Experts of a small language model.
Experts: 96 experts in each of 12 layers, 64 GeGLU neurons an expert, 2 picks a token, a sigmoid router.
Training: a variant of SOAP for the experts, 333M tokens, 5079 steps.
Below are experts of layer 9 (counted from 0) of a mixture-of-experts language model. Rows are named router (the router's row for the expert), down (a neuron's output weights, with its number) and show model dimensions 0-191. Each number is 128 + 32 x the weight over its row's rms, rounded and kept within 0 to 255.
After each expert's rows: a language model's description of what the expert responds to. This comes from a sample of Wikipedia text that the model never trained on.

# expert 17
router [109  62  78  47 147 161 105 130 113 118 111 147 147 137 179 103 142 151 136 117  91 131 122 140  93 107 142 118 153 187 167 113 154  99 147 119 165 189 183  99 149 162 144 137 145 112 109 170 120 131 115  44 107 152 118  96 155 151 143 127 162  76  66  80 166 124 168 154 155 100 141 120 162 198 125 177 149 165  59 153 110 118 106 105 124 182  96 105 160 140 127  97 125 118 103 148 141  77 120 225 147  78 135 170  66 134 125 151 129 130 102  94 114  97 141 137  80 141 125  88 145 173 111 131 170  97  88 139 105  89 143 181 126 171 120 184 172  72  95 149 154 135 192 139 103 169 129 131  81  92 140 165 122 143  98 125 125 169  41 118 126 160 140  88 143 118 107  95 158 125 107 168 139 111 116 169 106 165 170 155 121 129 162 117 144 121 128 153 122 211 139 149]
down0 [136 153  77 117 103 131  99 129 137  88  94  49 133 152  58 118 145 167 117 174  77  97 119  94 131 181  88 173 108 133 130 106 157 153 147 127 150 148 127 138 102 158  46 156 119 111  65  53 137 138 143 130 140  60 100 140 110  44 141 137 175 147 135 152 164 113 149 109 164 199 177 112 167 130 111 109 116  80 188 132 133  95 105 113 146 169  85 156 109 161 132 143 100 143 138 134 160 122 104 121 170 188 146 178 149 160 112  42 108 149  99 159  45  98  75 113 133 160 149  97 111  80 169 140  82 129 105 158 145 114 108 115 106 186 145 159 159 110 124 134 111 177  72 136  82 117 193 151 159  89 104  76 108 155 131 113 120 109 125 189 128  96 124 140  91 111 141 161 122 117  97 130 144 126 101 100 134 174 161 142 110 130 159 112 182 157 108 176 122 135 142 143]
It responds to: First number token of years, vote counts, populations and scores in tables and lists, like 18 of 1884, 26 of 26,086, 22–27.

# expert 1
router [ 93 118 145 135 112 136 130 137  92 153  61  88 197  38 169 124 117  94 131 150 126 166 100 174 120 166 160 170 122 143 134 121 116 100 112 144  84 143 117 123 215 118 118 180 166 129 174 150  96 138  78 125 157 139 146 112 133 126  52  89 127 173  91 106 116 124 131 129 130  88 115 104 139 158 129 123 144 170  69  91 174 162  97  57 140 108 184  77 156  88 151  90 122 136 157 102 149  25 147 148 113 114 155 207 119 118 113  76 154 151 142 113 193 102 146 127 146 109 148 160  56 149 156 129 117  74 112 106 133 135 171 159 159 114 148 170 136  88 138 115 116 189 160 136 140 185 132 132  77 121 125 131 112 174  95 169 165  86 119 145 131 128 186 152 129 150  77 190 113  99 109 157  97 183 133 117 144 145 156 145 141 143 172 158 171 114 125 155 145 119 136 141]
down0 [ 99 177 138 107 179 111 129 139 157 114 120 164  63 181 190 121  89 161 108 175 164 118  73 101  95 123 135 102 123 181 129 110  38 126 128 116 179 156 153 120 171 142 139 161 174 133  94 146 117 151 102 191  52 137 107  47 153 139 136 109 184 143 130 125 103 105 128 149 178 110 168  88 120  63 142 210 130 155 103 132 173  87 125 163 137 145  90 137 146 152  74 145  95 107 144 127 117 138 168 163  78 125 153 146  76 149 115 151 143 147 123 171 140 145 107 126  87 108  80 135 161 142 144  85 135 155 160 111 105 124 106 127  62 162  96 106 140 113 101 149  97 145 135 138 167 134 116 136  94 136  72 180  68 173 109 178 120 132 129 105 114 147 110 141 116 157  47 192 139 149 155 187 146 156 149 127  89 126 176 156 131  84 125  79  94 150 126 173 152 162 120 114]
It responds to: Linking prepositions like of, at and with, plus colons after infobox field names such as Stops:, Facility ID:, Overall:.

# expert 0
router [ 96 130 180  66 122 153 104 124 145 151  52 137 122  74 131 150 112 144 118 141 125 179 119 113 115 138 152 136 161 174 189 126  88 141 131 132 140 157  97 118 141  77 142 162  92  97 165 136  92 107 141  90  90 122 127 123 134 111  98  80 130 114  61 170 143 106 115 124  96 123 101  52 160 114 147 122  98 130 143 134  81  91  85 111 134 144 112 194 151 135 117 167 115 123 106 121  95 117 249 165 128 104 119 165  65 106 107 132 199 145 148 135 150  98 146 124 176  80 120  62  95 143 176 153 131  55 127 169 165  93 115 127 153 116 201 128 140  85  81 130 153  85 179 129 114 191 163 173 107 151 148 138 109 182 142 111 173 154 153 112  98 160 204 117 115 110 140  98 138  92 127 133 124 184 111 138 127 104  79 106 126  58 103 143 113 147 102 162 102 109  85 134]
down0 [131 148 127 111  60  72 133 159 170  68 130 123 155 138 162 157 152 160 124  97 146 101 124  83 136 102 140  90 123 142 126 153 153 170 146 181 170  90  70 108 117 199 144  98  52 108  98  90 198  87 115 101 199 128  76 151 144  96 158 184 142 151 146 164 100  78  51 149 159 132 144 137 129 153 112 141  97 101 152 156  84 100 107 151 140 104 136 100  83 102 132 164  78 172 101 165 132 170 109 102 126 147  73 131 172 117 124 146 119 193 116 114 118 167 176  84 171 111 140  93 147 167 132 100  93 175 176 107  71 194 127 124 124 123 109 173 119 101 199 121 141 142 165 134 129 157 146 120 169  77  96 131 125 100  93 131  88  42 131  77 144  74 145  86 155 144 125 108 143 128 139 173 167 134 147 111 139 114 183 150 119 161 136 161 147 148 123 127 141 109 129 113]
It responds to: Mid-word consonant pieces inside non-English proper names, especially Slavic, German, Hebrew or Romanian, such as Yit-z-chak, La-z-ăr, Er-d-mann.

# expert 63
router [146  78 148  92 178 116 113  84 102 157  49 138 152 123  85  55 112 164 132 137 130 159 126 161 132 195 141 108 103 136 134 120 124  73 148 118 120 108 123 133 181 102 102 165 120  86 102 138  81  72 119  98 130 179 127 147 116 158 132 140 143 127 174 118 155  76 117 119 113 141  83 160  88 203 150 105 166 121 131  91  92 162 142  98 133 146 115 120 123 132 134  84 120 120 159 108 152  68 186 129 159 166 138  98  98 146  89 136 206 212 137 129 146 155 214 146 112 110 193  78  72 152  62 129  83 152 161 164 117  63 128 104 152 129 144 133 160  83 120 190  89 108 125 135 123 173 137 115 108 125  89 112 114  45  64 117 157 109 136 130  96 140 104 113 113 102 116 114 153 103  76 148 109 152  89 137 124 167 148 121 161  74  91 150 159  91  93 138 129 100 125 101]
down0 [ 81 108 218 155 160 133 151 136  89 144 112 167 179 130 167 109  84 153 212 131 104 137  45 151 144  96  89 111 126 174 107  91 117 154 136 160  81  89 184 103 101 135  85 183 161 109 132 123 102 150 113  92 135 116 150 100  80  90 115 113 172 138 158  81 121 148 178 160 168 156 162 177 145  98  82 106 178 126 127 135 126 138  66 137 121 132 100  71 132 105 101 109  97  97 153 138 164 135  77  99 140 153 135  94 107 116  68 117 160 132 196 154 110  69 138 179 121 125  82 131  70 124 124 134 122  97 119 152  94 160 133 155  66 115  94 170  73  93 171 184 153 166  98  76 104 103 157 127  96 145 135  87 125 126 156 171 141  99 105 139 125 166 172 137 119  89 113 117 190 107 146 132 101 158 114 142 126 149 131 128 145 184 111 115 114  99  69 125 155 106 103  65]
It responds to: The preposition on and mid-word fragments like we in between and footwear, plus nouns such as date, idea, value.

# expert 41
router [134 138  99 110 152 158  93 126 167 153  60 133 167 117 130 116 164  86 159 126 153 133 147 170 172 103 117 108  97 153 108 102 134  91 173 126 105  74  85  86 186 130  99 116 142  69 110 119  89 130  91  85 159 106 152 125  78 156 154 135 168  73 137 160 150 125 103 174 137 121 128 114 134 201 173 132 168 135 178  87 159 113 141 108 111 146 173 145 182 192 131  40 125 136 114 146 166  99 163 126  97  85 101  85 129 136 164 165 180  96 157 148 140 149 189 176  98  82  42 109 106  96 136 119 159  93 154 105 125 149 114 141 128 109 107 111 130 143 180  90  97 141 164 193 131 150 168 142 125 145 111 145  79 118  72 158 114 114 159 153 109 143 168 163 156 145 223 126 113  73 128 151 148 103  96  82 159  93 129 128 144  90 159 113 162 166  96 162 111 163  91 160]
down0 [ 93 206 169 168 158 198 134  74 115 145 108  64 124 164 112 118 115 105 143 106 139 111 111 152 146  92 104 115  77 112 119 157 134 130 180 175 119 119  63 127  40  62 175 103  98 104  98 111 139  72 149  88  98  87 115 131 103  83 108 194 170 101 138 127 196 152 117 112 157  91 193 160 153 116 158  59 122  54 132 169 146 137 117 137 150 131 138 117 145 169 121  93  82 117 165 120 148 139 157  97 112 134 152 117 155  98 201  90 161  78 124 135 178 143 162 137 159 159 123 160 134 133 102 122 152 136 152 124 181 151 170  96 127  99 103 142  20 139 145 116 144 111 159  99 150 132 133 139 161 108 154 106 172 150 144 129 151 140 125 179 102 130 142  83 140 155  90 159 138  96 117 147 176  94  84  78 159 158  73 118 127 121 139 138 116 164 117 135 113 158 173 139]
It responds to: Endings or whole abstract nouns of action or state in prose, like -ation in reevaluation, -ment, -ity, development, production, status.

# expert 58
router [128  87 152  98 110 114 124 173  69 149  94 127 156  56 139 120 155 175  88 124 104 152 138 115  82 143  68 102 146 182 158 194 138 131 134  84 109 170 156 105 179  81 198 139 129 106 153 180 150 172 114  69 122 100 164 117 123 143  98  92 181 110  82  99 155 149 156 106 132 114 103 117  95 117 157 105 121 109 154 120 189 127  93  77 125 104 177 110 168 110 115 102 144 124 143 162 185  86 162 124 137 177  82 148 139  82 127 106 145 164 116  81  96 167 188 160 156 119 117 115  76 133  93  83 173 109 140 156 104 123 104 155 171 102 111 167 170  90 114 130  84 118 128  89 117 134 170 109  99 180 134 101 143 179  62 134  91  96 180 134 169 177 123 133 203 136 105 179 166 115 147 157  90 179 136 144 102 177 129 132 133 132 150 148 100 118 128 200 139 114  83 126]
down0 [191 123 145 174 175 183 136  73 123 169 130 127 128  97 194 145 169  96 121 100 129  36 149 131  86 133 154 155 138 172  96 162 176  67 100 165 157 145 104 129 111 182 125 103 134 131 194 133 107 172 105 113 131 123 163 154 109 154  97 141 154 136 123  99 159 128 114 123 149 132  89 187 145 133 144 181 157  85  76 103 140 114 112 153 112 172 146 121 175 179  85 149 142 106 128  47 121 124  96 118 149  90 139 133  74 132 194 153 138 101 147 133 106 108 124  96 144 136  64 132 105 161 126 144 193  74 124 156 104 151 102 222 125 149 184 110 123  94 129 135  79 174 146  81 140 127 146 149  73 151 188 110 149 126  67 133 117 156 122 130 107 140 174  80 173 135 129 166 136 137  48 148 152  98  91 139 131 104 132 159 107  55 120 147 147 138 158 139 150 126 136 152]
It responds to: Prepositions following verbs or nouns, such as of, for, with, by, to, over, under, despite, usually before the or a.

# expert 40
router [134 113 131 105 136  91 133  85 132 146  86  82 115 121 122  88 135 156 125 118 121  92 110 149  88 156 141 137 121 114 154 114 149 112 130 118 146 175  84 101 129  44 140 158 165  83 163 144 150 136 115 124  96 180 160 165 161 147 150  82 151 128 114 161 116  84  94 111 130 116 123 139  81 109 124  85  67 155 112 151 103 181  94  99  77 212 161 133 137  75 100  92 185 144 125 101 167  36 173 115 109 113 107 131 113 139  89 163 217 139 122 123  75 144 188 126 110 149 138  84  97  99 140 127 135 142 121  96 127 146  55 134 153 126 166 163 121  39 173 151 133 109 118 125  75 128 147 102 145 187 128 133 109 180  69 204 132 135 123 106 142 162 136 135 103 159 115 113 140  84 129 147 123 123 134 172 146 193 120 145 120 106 138  52 197 173 135 165 113 184 103 130]
down0 [117 133 114 150 158 138 106 123 102 107 163 162 113 158  96  84 136 141 118 131 132 156  99 128 138 198 115 126 145  92  89 104 131 130 150  58 172  95  97 152 120  80 139 204 117 148 112 117  94 105 168 116 117 207 155 128 176 103 118 129  79 166 151 122 132 112 127  89 102 127 109 117  84 151 123 145 130 201 116 154 125 120  94 113 109 174 141 149 132 170  94 182 154 178 104 136 116 122 133 123 119 157  95 184 142 118 122 151  68 158 125 134  71 141  93 154 131 130 120 146 151 123 104 141 134 207 110 124 113 128 161  73 194 159 106 130 146 155 105 161 135 162 171 110  99 103  69 101 110 121  94 142  45 136 147  95 162 121 208 118 134  85  98 160 200 183 111 139 200 132 114 166 133 218 137 113 178  45 123 169 145  83 137  52 137 108 136 114 115 148 130 116]
It responds to: Clause-linking as, after, before, when, until, as in entered as a replacement or years after returning; also list separators.

# expert 59
router [110 107 158 150 197 115  86  75 170  92  89 116 142 156 163  91 126 103  97 148 155 113 133 148 121 103 152 108 126 133 145 166 136  66 132 132 153 151 154 121 114 130 166 184 154 128 184  99 132 153 123  78  62 137 125 166 158 122 112 147 201 113  85 161 144 127 141 101 158 116 124 151 143 131 106 169 160 133 161  60 190 132 162  71  86 161 102 144 186 127 129 154 146 120 141 120 185 130 166 162 114 114  79 106 109 162 153 134 173 153 139 166 116 109 178  94 160  88 124 105 132  85  83 102 121 136 136 184 126  54 152 114  71 156  95  93 123 133  96 122 106 211  90  61 102 178 168  95 134 131 133 112 156  75 112 127 154 140 102 153 228 203 134 155 124 207 135  83 103  87 164 128 149 159 127 151 118 127 121 154 137  97 152 148 146 175 140 109 106 113 116 138]
down0 [116 125 147  62 160 207 141 184  87 132 133 155 122  90 150 138 124 152  80 138  80 166 208  61 117 157 126 113 150  96  91 168 126 155 175 174 151  82 146 146 174  92 118 166 111  95 174 129 137 152 150 129 139 109 133 106 134 119 112 112 127 176 131 140 112 122 129  75 152  75 170 142 120 108 155  97 135 113 113 170 101 149 143 139  84 168  72  73 155 145 141 146  72 155  96 118 141 164 133  36 176 150 104 116 116 144 121 127 160  95 119 132 182 165 151 178 156 154 132 174 110 212 109 149 104  66 123 127 110 109 133 119 160 137 161 164 129 203 155 170 109 137 117 137 170  99 122  77  62 113 146 144  81 145 193  88 104 153 121 123 138 135 158 161 130 124 151 108 110 122 148 110 116  75 114 201 115 123 184 163  83 190 143  80 114  97 135 146 107 139 136 146]
It responds to: Opening stem of a longer Latin-derived word in prose, like real, rem, att, prom(oting), prec(ise), dis-gu(ising), plus table hyphens.